From a checkpoint of a small mixture-of-experts model trained on Wikipedia: vocabulary 31559, 4647 steps.
Below are experts of layer 2 (counted from 0) of a mixture-of-experts language model. Rows are named router (the router's row for the expert), up (a neuron's input weights, with its number) and show model dimensions 320-383. Each number is 200 + 40 x the weight over its row's rms, rounded and kept within 0 to 999.
Before each expert's rows: a language model's description of what the expert responds to. This comes from a sample of Wikipedia text that the model never trained on.

# expert 16
What it handles: Colons after infobox labels (Born:, Structure:) and sentence-initial determiners or prepositions like His, Their, In, At, with.
router,192,214,211,225,137,212,133,256,244,119,264,286,210,214,163,150,192,225,195,202,243,215,200,248,221,157,147,120,230,261,239,185,162,230,208,218,126,215,179,175,216,166,179,281,108,142,171,226,179,173,214,166,187,242,249,169,196,149,193,156,154,200,173,175
up0,165,132,239,257,198,187,216,212,226,130,289,233,212,184,256,148,221,161,183,181,145,129,196,226,186,220,252,139,127,166,149,119,203,207,143,199,249,179,197,248,168,177,207,142,193,216,268,171,189,168,218,201,177,213,187,150,211,167,204,202,147,162,159,229
up1,213,197,198,231,234,251,194,125,121,188,236,184,179,220,196,205,202,196,150,237,242,258,206,276,148,198,132,214,190,194,227,120,234,269,138,283,236,187,247,167,255,248,178,211,197,212,196,118,215,254,280,220,202,265,177,232,254,165,268,219,226,158,209,157
up2,233,128,183,177,179,236,218,240,153,223,216,207,207,235,213,208,200,219,208,183,157,226,189,164,188,178,266,165,167,212,182,193,253,159,256,210,147,242,225,194,196,182,208,161,150,193,207,241,226,192,184,232,147,258,172,243,201,200,204,264,193,200,159,170
up3,200,186,179,167,179,98,167,198,228,196,184,201,148,209,222,249,216,203,236,157,227,243,125,197,294,209,161,186,217,193,239,199,220,173,229,214,177,185,258,233,172,205,124,212,199,196,252,162,176,189,171,187,212,210,159,171,222,160,135,229,197,192,236,258
up4,180,156,185,184,201,156,134,147,216,188,212,181,153,182,175,159,213,121,198,201,269,117,254,146,175,186,323,177,163,178,179,168,200,121,244,144,189,233,208,197,233,203,318,256,182,214,162,246,211,160,149,248,216,234,224,236,207,221,156,198,192,185,193,189

# expert 43
What it handles: Month names after day numbers or In, plus words like part, early, especially, critical, and plural verbs are, were.
router,178,229,215,232,107,248,122,222,219,146,222,277,237,202,179,137,194,220,196,183,229,215,198,199,264,155,189,110,235,255,267,180,182,207,200,211,146,218,191,166,190,130,218,284,112,136,186,232,167,167,198,202,209,255,260,172,194,153,201,139,157,187,164,181
up0,196,270,233,216,206,159,146,261,166,159,189,211,173,146,193,236,118,175,207,292,81,152,217,227,87,205,228,185,134,190,127,162,180,249,207,213,189,175,211,212,189,262,194,162,182,155,261,221,201,249,268,242,190,240,128,211,174,111,218,213,186,252,166,107
up1,208,202,148,156,163,269,138,223,199,260,246,229,255,154,237,198,260,206,272,179,199,205,184,191,197,169,221,219,206,154,202,226,216,193,156,206,175,259,182,224,111,262,219,195,237,191,256,145,187,194,134,222,161,294,163,151,172,172,145,205,185,267,191,202
up2,208,273,110,235,153,157,220,211,195,229,233,206,218,261,189,220,224,224,216,181,200,190,260,100,241,211,233,215,222,163,181,167,222,232,203,240,245,187,241,289,162,134,223,177,175,200,180,112,178,226,238,221,227,240,238,164,255,126,169,195,174,195,191,147
up3,220,197,198,191,276,229,165,168,189,171,127,160,230,176,177,146,227,210,209,175,218,226,108,166,193,173,203,207,149,178,184,175,129,231,301,256,205,227,240,158,245,229,205,217,210,161,159,230,168,195,153,216,246,253,172,226,172,249,266,173,208,165,247,228
up4,159,167,142,247,167,135,219,187,211,155,136,187,123,202,178,241,98,160,250,184,198,178,225,228,238,222,210,209,208,225,171,236,282,232,202,247,296,190,209,236,230,136,240,144,218,263,271,177,186,180,300,206,197,213,196,239,210,176,255,177,202,222,192,248

# expert 13
What it handles: The word board in corporate governance sentences, table row starts and separator lines, coordinates markers, and word endings like -age.
router,184,235,206,180,151,236,141,238,233,150,231,301,216,211,164,158,197,228,210,179,215,206,210,228,269,129,162,106,224,263,268,223,154,206,220,210,138,215,181,182,186,202,232,262,111,141,180,241,177,157,209,186,189,259,266,164,177,137,197,137,168,201,123,216
up0,210,234,140,155,150,140,196,158,217,223,107,208,144,183,194,195,221,228,203,180,136,147,213,199,170,190,231,240,145,201,225,258,193,225,190,223,147,224,245,245,207,183,155,213,176,215,207,227,260,173,247,147,150,203,250,227,198,246,210,189,217,156,267,192
up1,240,232,174,206,245,238,208,246,262,150,187,266,222,180,232,222,162,204,198,217,272,161,219,218,182,193,244,232,200,238,221,166,165,241,169,123,189,175,233,226,220,191,158,209,247,194,249,213,166,213,183,135,253,186,157,200,256,221,205,236,265,247,155,201
up2,268,127,243,246,260,270,154,205,183,210,200,182,276,221,177,174,220,232,260,192,209,285,252,199,207,169,183,173,264,213,202,212,235,225,194,219,186,140,184,188,231,181,133,216,216,222,227,204,99,250,170,223,229,203,214,293,194,203,248,164,233,195,167,124
up3,268,145,131,183,154,187,177,182,205,206,185,215,192,216,271,206,234,197,246,217,207,238,185,142,255,121,158,249,238,145,154,181,275,217,244,202,204,185,192,228,161,141,244,237,252,182,196,196,240,195,244,212,170,167,251,206,190,214,230,170,238,208,165,142
up4,250,211,224,145,218,244,176,231,189,179,175,216,266,139,152,229,164,175,242,221,183,130,217,235,188,196,149,204,202,161,230,124,189,208,249,245,146,203,58,205,255,150,201,210,212,194,234,161,214,183,274,213,213,199,191,212,254,129,227,149,215,190,144,244

# expert 56
What it handles: Nouns ending a field label or phrase, such as depth, elevation, editor, availability, often before a colon or full stop, plus word-internal fragments.
router,169,225,205,170,130,246,146,258,230,138,227,289,214,206,172,142,203,251,191,171,231,210,199,209,275,145,154,109,223,248,251,203,173,242,182,192,134,222,171,156,204,155,250,279,110,133,173,210,161,150,211,195,178,274,251,171,186,140,198,125,145,194,166,194
up0,184,210,167,238,236,215,197,168,182,178,179,184,333,167,210,213,266,210,259,99,205,150,121,205,239,180,215,187,187,158,199,252,200,296,212,93,230,125,267,190,218,202,195,185,238,169,198,268,227,225,230,183,173,260,189,251,152,130,179,194,175,213,268,176
up1,159,198,138,150,258,194,196,255,204,186,144,170,237,218,207,194,158,202,266,167,253,255,166,210,154,233,205,204,138,196,261,207,207,258,167,123,201,143,164,150,157,196,165,191,231,195,153,212,262,213,184,216,185,232,168,156,234,183,182,160,222,68,221,138
up2,154,193,188,178,225,194,200,281,147,230,220,191,151,244,248,185,207,221,223,209,203,178,275,160,269,212,201,196,161,185,160,221,151,235,133,240,148,111,146,252,229,208,237,126,223,146,194,219,202,245,258,166,224,224,216,251,171,207,98,226,218,191,219,206
up3,229,209,121,203,143,257,216,179,222,223,86,200,231,209,210,186,223,155,227,244,216,124,171,198,173,225,219,207,168,199,182,168,227,254,180,249,253,144,197,193,233,258,223,175,200,176,224,232,182,259,249,153,210,197,227,228,208,255,236,228,163,203,144,161
up4,174,186,166,158,252,192,149,320,131,273,197,175,168,162,252,236,192,171,210,224,209,282,279,168,106,183,239,209,225,167,193,231,239,263,192,146,170,201,279,254,146,178,160,219,191,146,141,205,195,285,198,270,227,158,230,238,212,218,182,197,217,181,215,199

# expert 46
What it handles: Periods closing sentences, final word pieces before them (clearances, identification), and single digits in numbers, years and coordinates.
router,189,208,207,149,131,229,137,255,246,147,229,282,198,202,173,138,193,244,200,207,222,198,185,178,263,135,188,112,223,244,257,188,156,221,242,247,144,251,170,181,187,167,215,265,107,123,168,188,171,147,218,198,191,274,261,184,188,159,186,142,180,224,193,220
up0,204,168,244,163,159,180,207,226,168,158,153,187,212,207,205,158,145,200,144,262,111,125,207,241,172,224,212,180,216,250,188,145,178,225,242,211,274,249,186,151,228,203,167,225,232,221,226,305,188,237,232,139,184,225,257,223,178,143,164,140,168,202,207,189
up1,241,150,167,199,233,170,201,146,242,132,197,212,157,204,195,121,192,250,219,234,145,207,166,198,190,179,180,210,134,171,236,248,137,108,95,203,125,172,210,203,203,144,242,230,218,157,166,151,173,233,229,232,164,241,185,200,143,223,192,215,232,208,247,265
up2,169,240,169,159,206,258,244,186,247,175,205,198,166,178,130,240,166,199,206,196,178,263,132,195,257,256,168,236,169,125,159,224,221,184,109,239,123,114,210,196,145,153,232,197,149,157,141,172,213,216,193,308,259,269,180,200,243,240,211,180,221,177,226,237
up3,249,164,176,233,178,207,218,191,259,239,200,200,210,204,165,163,208,202,150,209,214,226,208,113,293,181,291,217,241,276,179,244,248,165,213,190,215,264,169,180,267,265,255,126,149,225,146,221,206,275,259,179,159,237,172,211,114,177,182,175,214,154,162,170
up4,193,167,144,167,239,161,156,254,173,237,260,164,166,145,190,157,189,185,183,225,225,133,238,145,124,182,245,175,215,175,160,207,264,218,119,234,109,182,186,252,211,257,212,197,172,216,216,171,161,184,238,144,172,295,177,192,114,216,203,196,209,188,188,156

# expert 4
What it handles: Tokens opening a sentence, line or table cell, such as The, This, as, dashes, digits in score tables, often after newlines or pipes.
router,190,228,218,208,146,226,140,233,254,178,213,289,218,212,170,144,214,239,192,222,211,213,196,177,271,146,172,113,226,249,262,208,159,199,246,219,111,229,211,149,221,143,233,276,119,131,199,221,182,167,207,175,178,218,247,155,168,137,190,97,157,188,162,179
up0,230,127,239,245,203,157,166,151,188,137,219,151,216,182,133,169,243,239,196,132,302,153,152,179,179,199,232,223,130,192,215,174,189,148,237,207,128,235,144,197,168,163,208,229,246,192,245,194,128,155,266,169,176,197,192,221,236,220,148,234,260,236,120,224
up1,162,216,194,212,179,168,125,225,202,230,233,233,258,191,216,171,207,191,190,118,229,218,160,124,202,193,188,178,206,202,186,326,192,281,218,175,189,153,138,215,212,183,175,281,215,228,180,183,198,176,209,247,222,174,200,208,152,178,201,180,154,80,271,172
up2,148,220,143,175,223,219,251,231,191,190,222,137,177,163,187,214,141,199,250,233,222,256,208,268,378,178,235,201,174,184,208,228,216,169,247,157,200,284,210,187,222,173,135,96,203,206,241,279,270,196,145,181,186,297,253,165,207,214,187,220,211,236,280,199
up3,168,201,217,182,247,139,161,242,213,182,203,184,190,276,206,188,183,202,169,210,264,218,107,78,161,133,239,123,147,179,195,225,198,242,271,232,218,265,143,215,217,226,139,253,180,264,225,190,158,185,207,277,149,229,227,143,211,100,230,211,267,199,156,237
up4,212,193,172,164,192,235,196,204,189,214,180,244,100,167,172,221,201,221,146,240,171,174,227,165,156,215,199,252,229,221,253,189,181,273,193,191,190,170,217,239,300,253,201,182,173,233,210,160,230,185,196,208,245,149,200,213,252,229,241,191,265,183,167,197

# expert 12
What it handles: Year digits after 199/200/201, prepositions like by/in/to, and words in album track listings and release notes, e.g. reissue, name.
router,170,221,214,155,140,246,157,232,224,135,227,301,198,197,174,139,192,219,204,198,236,204,191,180,277,116,177,127,206,261,277,196,154,198,213,224,116,224,196,160,204,171,205,277,114,134,188,265,177,141,207,205,195,266,265,178,164,131,181,104,141,196,145,209
up0,198,177,197,217,220,185,146,213,185,140,243,191,197,249,183,243,222,217,181,168,218,198,172,207,178,195,285,163,222,191,245,207,267,249,195,183,189,151,254,210,230,256,169,100,205,231,217,230,165,174,129,188,185,170,235,163,199,143,170,211,191,262,114,202
up1,205,114,114,175,233,209,154,253,179,264,193,169,223,261,171,222,224,217,227,156,238,182,256,300,174,210,226,234,250,244,208,230,217,113,156,207,179,185,239,189,217,143,160,176,221,214,253,209,199,249,147,189,191,139,207,231,147,196,139,248,250,151,167,279
up2,254,289,218,196,139,121,178,149,186,190,207,198,219,251,249,227,195,211,203,193,236,252,160,140,152,189,100,219,123,204,213,260,162,178,211,192,244,234,180,292,191,173,210,150,172,203,184,253,192,207,180,162,128,234,226,135,206,168,222,175,182,214,141,259
up3,251,169,216,181,202,43,164,130,191,260,182,194,227,211,147,168,98,288,191,171,160,153,230,156,225,199,171,208,143,90,216,223,311,193,237,162,242,179,174,212,236,121,138,144,227,176,161,186,190,216,151,177,207,264,237,230,169,267,180,186,254,166,150,194
up4,197,152,144,211,228,284,271,226,245,187,178,194,232,194,235,263,325,168,230,189,159,177,168,210,137,277,226,193,207,213,193,164,216,179,170,164,241,181,249,154,233,138,113,232,240,243,204,247,235,188,172,233,237,184,247,247,118,242,155,208,199,186,258,191

# expert 34
What it handles: Brackets, semicolons, slashes and = in taxonomy headings, legal citations, coordinates, climate tables and legend lines like Green tick.
router,189,234,217,164,123,232,127,248,249,138,160,279,187,216,173,151,208,217,208,211,235,212,202,193,259,143,175,100,230,252,279,211,152,227,210,221,128,220,185,187,172,213,203,284,108,138,196,234,163,151,235,201,182,272,266,159,192,153,203,148,209,226,182,216
up0,145,196,229,186,212,205,190,306,177,154,242,167,223,239,199,207,197,175,211,186,190,216,227,246,194,186,208,202,207,179,208,224,198,300,148,193,253,116,236,197,158,216,199,169,186,215,164,175,266,207,124,156,198,191,202,149,285,117,188,189,164,192,239,127
up1,178,214,218,192,250,204,228,212,235,205,238,199,167,319,186,237,221,196,282,172,191,174,122,269,144,228,215,222,163,120,147,147,156,267,165,239,166,190,203,171,140,184,233,180,231,160,169,222,146,239,254,189,177,327,160,146,219,224,236,233,146,211,257,144
up2,217,235,221,182,225,136,275,180,152,221,204,221,175,174,189,175,138,232,230,223,170,155,171,151,219,231,132,207,206,157,192,214,205,105,207,106,167,242,125,191,172,218,220,164,225,208,231,252,191,201,230,214,191,163,226,193,148,212,170,212,207,187,124,157
up3,174,213,122,168,187,167,161,151,167,152,168,196,213,258,199,204,216,185,257,242,252,265,218,230,296,177,238,177,160,249,208,232,217,138,244,188,214,245,204,148,125,193,159,185,192,194,238,221,196,242,202,246,227,251,222,253,221,216,198,166,233,87,129,235
up4,232,163,258,201,238,100,231,162,206,244,119,190,308,154,220,182,197,261,175,170,209,212,195,70,250,192,165,215,195,277,218,159,244,161,209,176,179,262,271,257,174,167,149,198,234,211,234,167,285,198,136,246,183,181,197,182,213,222,174,210,163,207,145,170